From a checkpoint of a small mixture-of-experts model trained on Wikipedia: 11 layers.
Below are experts of layer 8 (counted from 0) of a mixture-of-experts language model. Rows are named router (the router's row for the expert), gate (a neuron's input weights, with its number), up (a neuron's input weights, with its number) and show model dimensions 672-767. Each number is 500 + 40 x the weight over its row's rms, rounded and kept within 0 to 999. Numbers have three digits each.
After each expert's rows: "comes after" lists some tokens at least twice as common just before its tokens as in all text. This comes from a sample of Wikipedia text that the model never trained on. Tokens count by the router's weight.

# expert 15
router:490532417542488511506478540450504489465534572427485518477531528453518507512431579471551498472502503528476473414561528512468491532485521592536468549496505474474470487564485503533465434491549538469447559462464457460548555446483517483550472479527513521605532477436457399554536560389617510586
gate23:450508541554551498532491506531514530444520520428480525501465491515531509491556482487528488600512495516434425484433520472461468538497474475506467542404418504571544556465473510520460446513457491526490542510540565472523456449469487399440530534479472437491554381482529478455553576483517446487
up23:555557496529483482464432526513481551535506432496467502513487531473497446505465549491522562480509489547535512406527470575500592467485479582487473453527529469466515474517557511475544497580580477491525514458531492505439536549530463497527439505517467556492486520485562499492398431527524527567
gate24:498516500512456443429414533434473493448507434518476501481518543518550472469516540521478508443437448529423425474477531511433480474442470459516560484529487514527549481397538499456546518580559423440554444506469494571550478488452484504458454515505445473472471553528489539501440560474561451471
up24:390535501467488476500498546403483474544533442568469494485521513499495479405521521496564542514558521480517446496451557502488515518441566465513502546465444523502434473495530453460390478576440472497468532497522499475472533538491502473481451479528432475411553528618452533511523512501549506513
gate25:455516576496432543500624564494508483458417507517565447492481485476540445571520486468501496532551470483459523488435512534540488436513472480475456500500560534524578534533490510517515511553521510482480482495367498553502462439526525459490523522533523487436457473522474580482465515515482501530
up25:556488468502475469592519504519518466469509541488509506555557497434452539458452544544505430436524434488488498500467474450467562501548536493438492478459487464573512566504479545480509481359525490467487536427580535456539473487536474479447525546484461441517544492486482556470582485580522539541
gate26:476564539442528554490483540463506541475502512439513506491515508503536503542488543466537520488488471513492523497419468471444486510494457513549524510537494509476508464501477537545460579519580486516477479492499548502539519522530453533516500503465497495501447566465509541494509510498561464605
up26:454507575467504446505433538539525450505505455520532461526510480408515481477466477482470575498543493498536471538486540469547518483483524546538540458550438453520430548527487510501525437461452456523522540474542559496544537526521476583560442525505516534519571447428520469497540472451498505494
gate27:470482565530546567474392441569500456491481455489467492531473503491541459508476434466426561551461456486462550532505499517498525562520520408569463488558477472493502532438444535526487475513577499527534525556578469517432543472493426471499462475449498564452530498469509494460526479511490480446
up27:454518510515548545566549520437512548424456471479524494455510507478415453499530571511543494545543531552484412557433480549545493431495469507462608526472510457541511486581500503465511597513501511492549513501485527447562467495488512525545463511492486486541440483564520561501482526486506547529
gate28:448508491412577461616514563514508471473488488450481534545504570495471524519507526546518530438526514544491548493466488493461585499484433518573451463535477499432583510553494483516533464445457471512462464517520489502496475489515445470464508450552540496454481435506472566545463454530459535530
up28:486539540453584473576435553443453434491471523502490568450431558523550584508467504505515526506435538498538480494510484472477563456538473493489531545507461536471520542458499526546521520430422504529479478507572496446538431513428524537456504531621491503492520474499520509462470537460488498492
comes after: "\n", " ", "-", ")", " 1", " 0"

# expert 13
router:515496451513486531569444474487431520444532517467460481539545498503541501512530474512571525515436496488407444463559528513480531466501513546569524493554454556415537439434464471470503471541512490531528562516580519479497534476580603532494492562493509488585493475437429478536524456413534488524
gate24:465492524422528536516490441485487450482566468469474514524481473466508472538482453468471553513502541474470488545463510487407562583533488510458525519508442461510458515514474486493495516538543494478477453499472539504497514477499477447497468555587504515479477546561404513486512435450549466508
up24:480474465609467507546470418472489524498501526535496546504479556551581563497475539456563472448521475523521486470512479465473475453403549497540484472479533496564477483474529588516448519438478452508490571508515521566531512505478499515497549526525444427508496503411416513519444583524493441484
gate25:538489523526455475393454544487480603547517503553437549460471532538567464448496472451569516451572492526605539512520498446475563504532521430468555503485585531490533506572504550554505553479502462535546490476520552461459500446464466539418484497491468538468507562475528514432496479485525508517
up25:589507469485550512498551439465483483438523507459583436522420510497554548511470484494497512558426497488510499475465531507519477520482471495527458497470460528455464539473532516480519475506510518528451575546522510533500482507550589478494522515553556458530500529492526442563551473477552544539
gate26:517534554425506475515494602478467510501540545473445561484491516588483448516564544491502500430534532433526501496504542566479520387518412518474496437527483554526530467497566429525506531534589492550595592403491471457479537496501528454525491538496476427468529522479645480536473504465511522533
up26:499495456494531448512521498531507465589524459442485501483573434454490537505498469466509537487508511586544450531453557540484507461564498453510505461449523526502506468550461537510533446425493502564457470546531521431431436451444487493514535523571537528445457530477557550450512473462524493454
gate27:488504475523492496448475539494505437516441495492457587498449444476543497505492487510431465446517540556504487552419529551514549459466492555515514535481525559511543564480451483476515405492422513487526535479529530525492548484466503443525501527466483508466516468512518506483478546502542476538
up27:483570434433508478488503510527489470492527381447500535518504486463510603548458486444405480490516581407545487504462443440447476461468482472492519461568481482481533531507492510488506518445558431467446502477502488522494538451573489513503474443508415448480447498459449495465491564489454503449
gate28:497450492495472501497502436466540475381506502525465548484525538506503475545457499482501515456522478464494562535523500528543465487514489470491522458476440464511437509487449486531490571508496464508518482519508485506584443465462524490570543492536530473490600438474555483525478504525532466413
up28:449521517499541500491502526502543485531463567459502519496467484537528513490517541522512527469462482507481463499440514544485508483516485466481480523450505494507507510466556499497497487532541508511413554547479458521531533515515536502581526501497482444522389518475484524514459548515425460512
gate29:540448446483464473531408404525477512522438601462509491435499542491521523445502476523610492494510461509484413491513543492493415535453519529505554455547465473624472515552510463512481499522500524499515467490472479543567507537551492554478461538480527469530490539467484470500480477524554542467
up29:577502469490471530524460475486486548511495501454549460448502508481555502479495487502536503515492467485470425472456487471511417425481504431512619490514444488504491523570527494488499508503490567510431485473520435512562488538543517497464507537489501521573467572436505508492494459506532478497
comes after: " |", "|", "′", "°", " 1,", ":"

# expert 0
router:524431475506492503485468494495518504558548454520477508509547430459532461567553464472513519469502491516475500501558514516546569490523503505445403504522486518452462467484559442467441486544455552472452517487503490455500624453568512572533464570473484450606446437538490473499469573453567513530
gate0:537482523502498537509521489582531525466509467556454481548492489496464493526522436531474505554457484454511478489527460549585523582504459504442487478525404500549493433565472489548477452471470534434534470494523537525448535475494559501542535534487480533570553497487484502508603461491520472565
up0:546519520521512548540477493592497467418520505582535392487483530528429501521564481557491478536515524531495559471546500533517437561438492462474520509544415545446472497521489520588518504457529531490533482472541527526505520527554458520603485509506422457571422535479498523531509499521511532503
gate1:531508438470515531487518485484475464525455504459482514521477456430572456461513523527524527466472573429578483500487516474539513549588532454512461511440480543520551469551537538574520503605489443540540541510502447513496543485463513497533517571580491474547482519504505445533494461502544524553
up1:478481459470418493506514462525533401519421519402483436466540533457584431504514562466473543489476445474539481565413517438500490470445433428501489516403561508498465510460495474444475589482388556475515471480487468410451464505495543482484473531467464464492504459523481476496507530494424466564
gate2:567517553506540492464520544525589524538505496560546468444479506439501454522521506489538482570537449555506506508496502529493482483526473477486495472495468503534592473440512492548470552428512455492447507508466530534507534489570523460480538511471542524520456481569533515480494494523541432493
up2:498522467437469529499533477491483495471501493441520530475512509522503460476546407545554469599535477555475437504493461576467480493527467530487434534448538417564478593507495498490547533486456531521460536536460472504500427517473588496491498506466461480520408448580533508475518438502530483513
gate3:398481533527408432490540410479479462488472480439481481462515470478586471511502477495483490517512482538483488573515572546400522447540514570514495477542480540481533498434551503539487522503468555577480498521493470536533471501540489520490504529499522546487442450531464485482498608483515501497
up3:425535509517533518586408519469460515472589464571479536461530515552505515434483544516570498439481562478528469536474540558443493478513493451580480491514579566527564459512465518504519465594528480433487487435460478545524539453499500521459547529488435556522412463506486489511450535471460499482
gate4:535500450560452466527464433427548518456523587556486510532501533520533409469520476465481556514496481481502489504492534560461521491425510448470476520566467541461517413527494515521534564533491511510561487413552508446523490438484495570497434501441510477478525476550519439471511460523508484462
up4:472408476533518519508469410412588459464437611470507519562472490468518490455542434469543551563498500567553512481484498528467477427479487472486501446584477506448498467458452561501496468534498449473570463428480521496458577520499535548507491465492566464484508495545534516501511538496480519553
gate5:468426505494598415448521582450565534487438530493470466513518482507468559492509516495509507490518520561512502504493540559436519537544445604437485444438567472484510577469499493569497547561487507463534534471507542563454470509442498499468499585509506520461487505441555453499453528499531480540
up5:476433452460474612439557489515553475526527457542515455474494425507521491361528551490485473533527493517493473480470497480532416552483521488473482521524480511418499493514481467449423468492503496561482474532471473474517456474501539495467535475516529504574503497530471509485493473500530544477
comes after: " |", "|", " one", " List", " C", " served"

# expert 6
router:524484483551526480577520560494424417489564574456465495525537517478475529480535502463455502537514539530433472462494495505505550577453486496478447550554424544403477483498487482478488478561496525534448466472494508432587525471529462469449588476517529504452515499480543525514478522508526511526
gate1:479539548453509539481460461442531408428520490532463535525524474579458489502494455510534465496571486530494548459486514527501446494473550457525456484481478509510523514462488545517501461507524437494474571498511418513537439525514498525474515582641532574500478497543526539541490508507449531510
up1:519544512562505504561482557491503433477541459434434497517511496557466502443452516504528522518482404542489508414519566511523485440467491542585518494585539490550499518460470557492449514479499478522515582541465485513481362569494492504458469526504503510472496516490563496462444509476501496490
gate2:489533459543465450453450407482498469526500565471543494449459513475427504479482491516486462469462571440608539596444510492507505517510467473471491463527556498478519527514497530558526492543499567522486445570455470519495481509458445454506505488480497497537428463415501515451395515504490480504
up2:497468520560519459462462570494503494524499492483499459510490459492547519502451486567460499485469549519536491610458496499552484538502575502541498526482434533445554538449492468541488498495562558481463477490477504474559450488496516440518482426580445492509493471433484492616413473494480517590
gate3:503507472490518522453508523421491495541498503477488509492526449480490467558471440501520498439387514477482582489551526437516497518508531447492516530490509500510555529563474501411533502476465516485479532483494487485549543536468474517457505463486538424414492515536465541510509571500503497551
up3:447519460560500508517498570463494496450482527406432480503438550530381499514506473474549497477521437488435482483459466606508509540490533460521536529534495536456502505539507488488496522562432564526535495478409441512431462513484579493469455489562475557505496561472480540489468411537443500485
gate4:574439553525499477472558543425443450515505571468507543505529483561507540514498525475474449521508515557522528500496518479534580475497544537521484443497516496506500535551507494548477503530488589499437475537509513497504448530438562518529544598490530437507505530513453481488544522476509506575
up4:545483558452461537458484509504471471489539492593546492583510432511462550514457533419531483451415549438517503497477464474465505557525509490514580585548593455546523480453486535495473515519510472539509544538519448539560516499553540469433554531518460451564506453509475536519472459551514458428
gate5:508534592503482492510547516469477503489524534466379439405516498572485488513487493472556518477514557467540475452479436469440496453507526500467484569461522456512577475519497438451451586450386489551464536450506487596450479535505471420482462455497569495511533515513535509485520554512492500487
up5:489506538466479487473478505471431487402529538437452522517516513561436508550496453584609457448553547461549458486454453453511507526472504501377448527466523512497452501465467519438540463504444492515498461596505454450419485490472526458523465496407526553497524486605528486513505558550540466496
gate6:515505529467507561450571494503443525494463483455407502517469498545478462497481459456431510440510499504517428530481564465455561538411458516483528473461535503493428471458447499563519544530495530453421486455540483458522485465479576521527489536460484537505521487477451529494532533472506507519
up6:503465533455485443442409450503420581461503531510523473440536494429517491515552442392492528453542512518516468448496529544407513478427467548446495502530483462518451515526496512505568491521534512439423513448502519494582512510524543550514456555481555504511457484509507525543509532479537493478
comes after: " of", " in", " to", " at", " for", " on"

# expert 17
router:546501476505543509546465535518436473493535463524486493486516533470502521504553458452577533467537462513515556488480462495476536497475451546528493462531479481416446501477444476530503392546521544470502445523491474441561617503590488502448484507563468505554496506508530511472504477450586509554
gate0:520491522407517506511526529494540462513453452502575499511462524459466483455493386533557516517495494501519496563518440497587516513520510503511539548600480536504474489424505530455511545475535557515529503486505547522465489489542517556514533535522489457433495489477505494538534578475487566497
up0:499556482448495425500550471529471550437530489501524490508490411546506538453444468560564536518481568513515407473485455528433541529529556507538474494463522557527464475561595508491545486543529511525480500541494400560458483537542454583522521477548463447481535501445412496512442494483526464481
gate1:507545533556528531541527527489450536457539530496490479528466473494558533485512494519517470533475509485521508459457471493523557493568497486459479484510440410498465504474497438521460458488520510550428504479460513488507559494554480542422502508565466463456453528554511527488483537463499555480
up1:473410555399519428476550481393592514503511526553495447533468582520501524473420517520475515483557478493468411487520525542442483490469557503508459465549519484573577522523546561455526539536478494541547548512445557511533492492449561419478524477477492525514517525482513536500602483529482504554
gate2:475510502488392486453466476510536550445497560459521491498428419527484498461579479395506520482505455449428534505448515575419500556520513546559479527477503511525534482457504545486473467520466426467475519484470466460484505504493438443474515498447493552462468538471446548498521488571521437413
up2:559471534489507552477546502636473551461485490503484503545465573495450475484514473455547455521506545479424484545496535516471452498480448500488433512471537520543489520489508540448507478541474410507447472409497506472477521522455517469471529479473480622459477446463461499497470478543496511425
gate3:506548525516495567468520504421506499505524489479404503526513547510517522571479540442506489480549474433518477470499580529516504493588518506469548458461471529492479457510499550486528501526505473465455518447498529514476477490531478490487521421536503531476457514540529461546521469513510407468
up3:432508540450497545461530401408543539475555532489465452486586505456521479554449536516499553550462464542489474404463536513457509484503524405477596468534485517504513464451554509515487484490492548516447523443514429512488488495516529516408415486581510480464452452569565498540518490525461458456
gate4:477487501423489506507463460493483444535444504466479461536529528481557457494527432536487521557468501552513516468473496465444458541522515515443554516464475476471495446555538533543454543484537447577550490478480512516506440479608462432552512559478521505459565552530488516476485516547518497444
up4:456446436434507505524540451574547482460511455427532515419458551411513441501407525478590488521521569524479503498475488497540470500391521523526422535522499548537403518523516516431524507514565399485486540498540508543501518492505520508490553492545510531510492620539496559474497541442502467495
gate5:491458536544477487567444509467477457559524513541466506493463405508458509503548502527594536488439530557505569528425548484418481465490517419525424518563450493459533482526440536508472532562473469562499503569524474487455492469523479531510474450451461461524471472495534500486461537524425514530
up5:509509469508496555419521414513562552527505466533446450475495567523575455499482496483462468426599479431532477506517483516539461504471530520429515481483461541509416559475548470498502457366539457493478468521501483522501458584489496490493579544562507518523475584420462499461518506476515483554
comes after: "\n", " ", ".", " =", " ==", "==="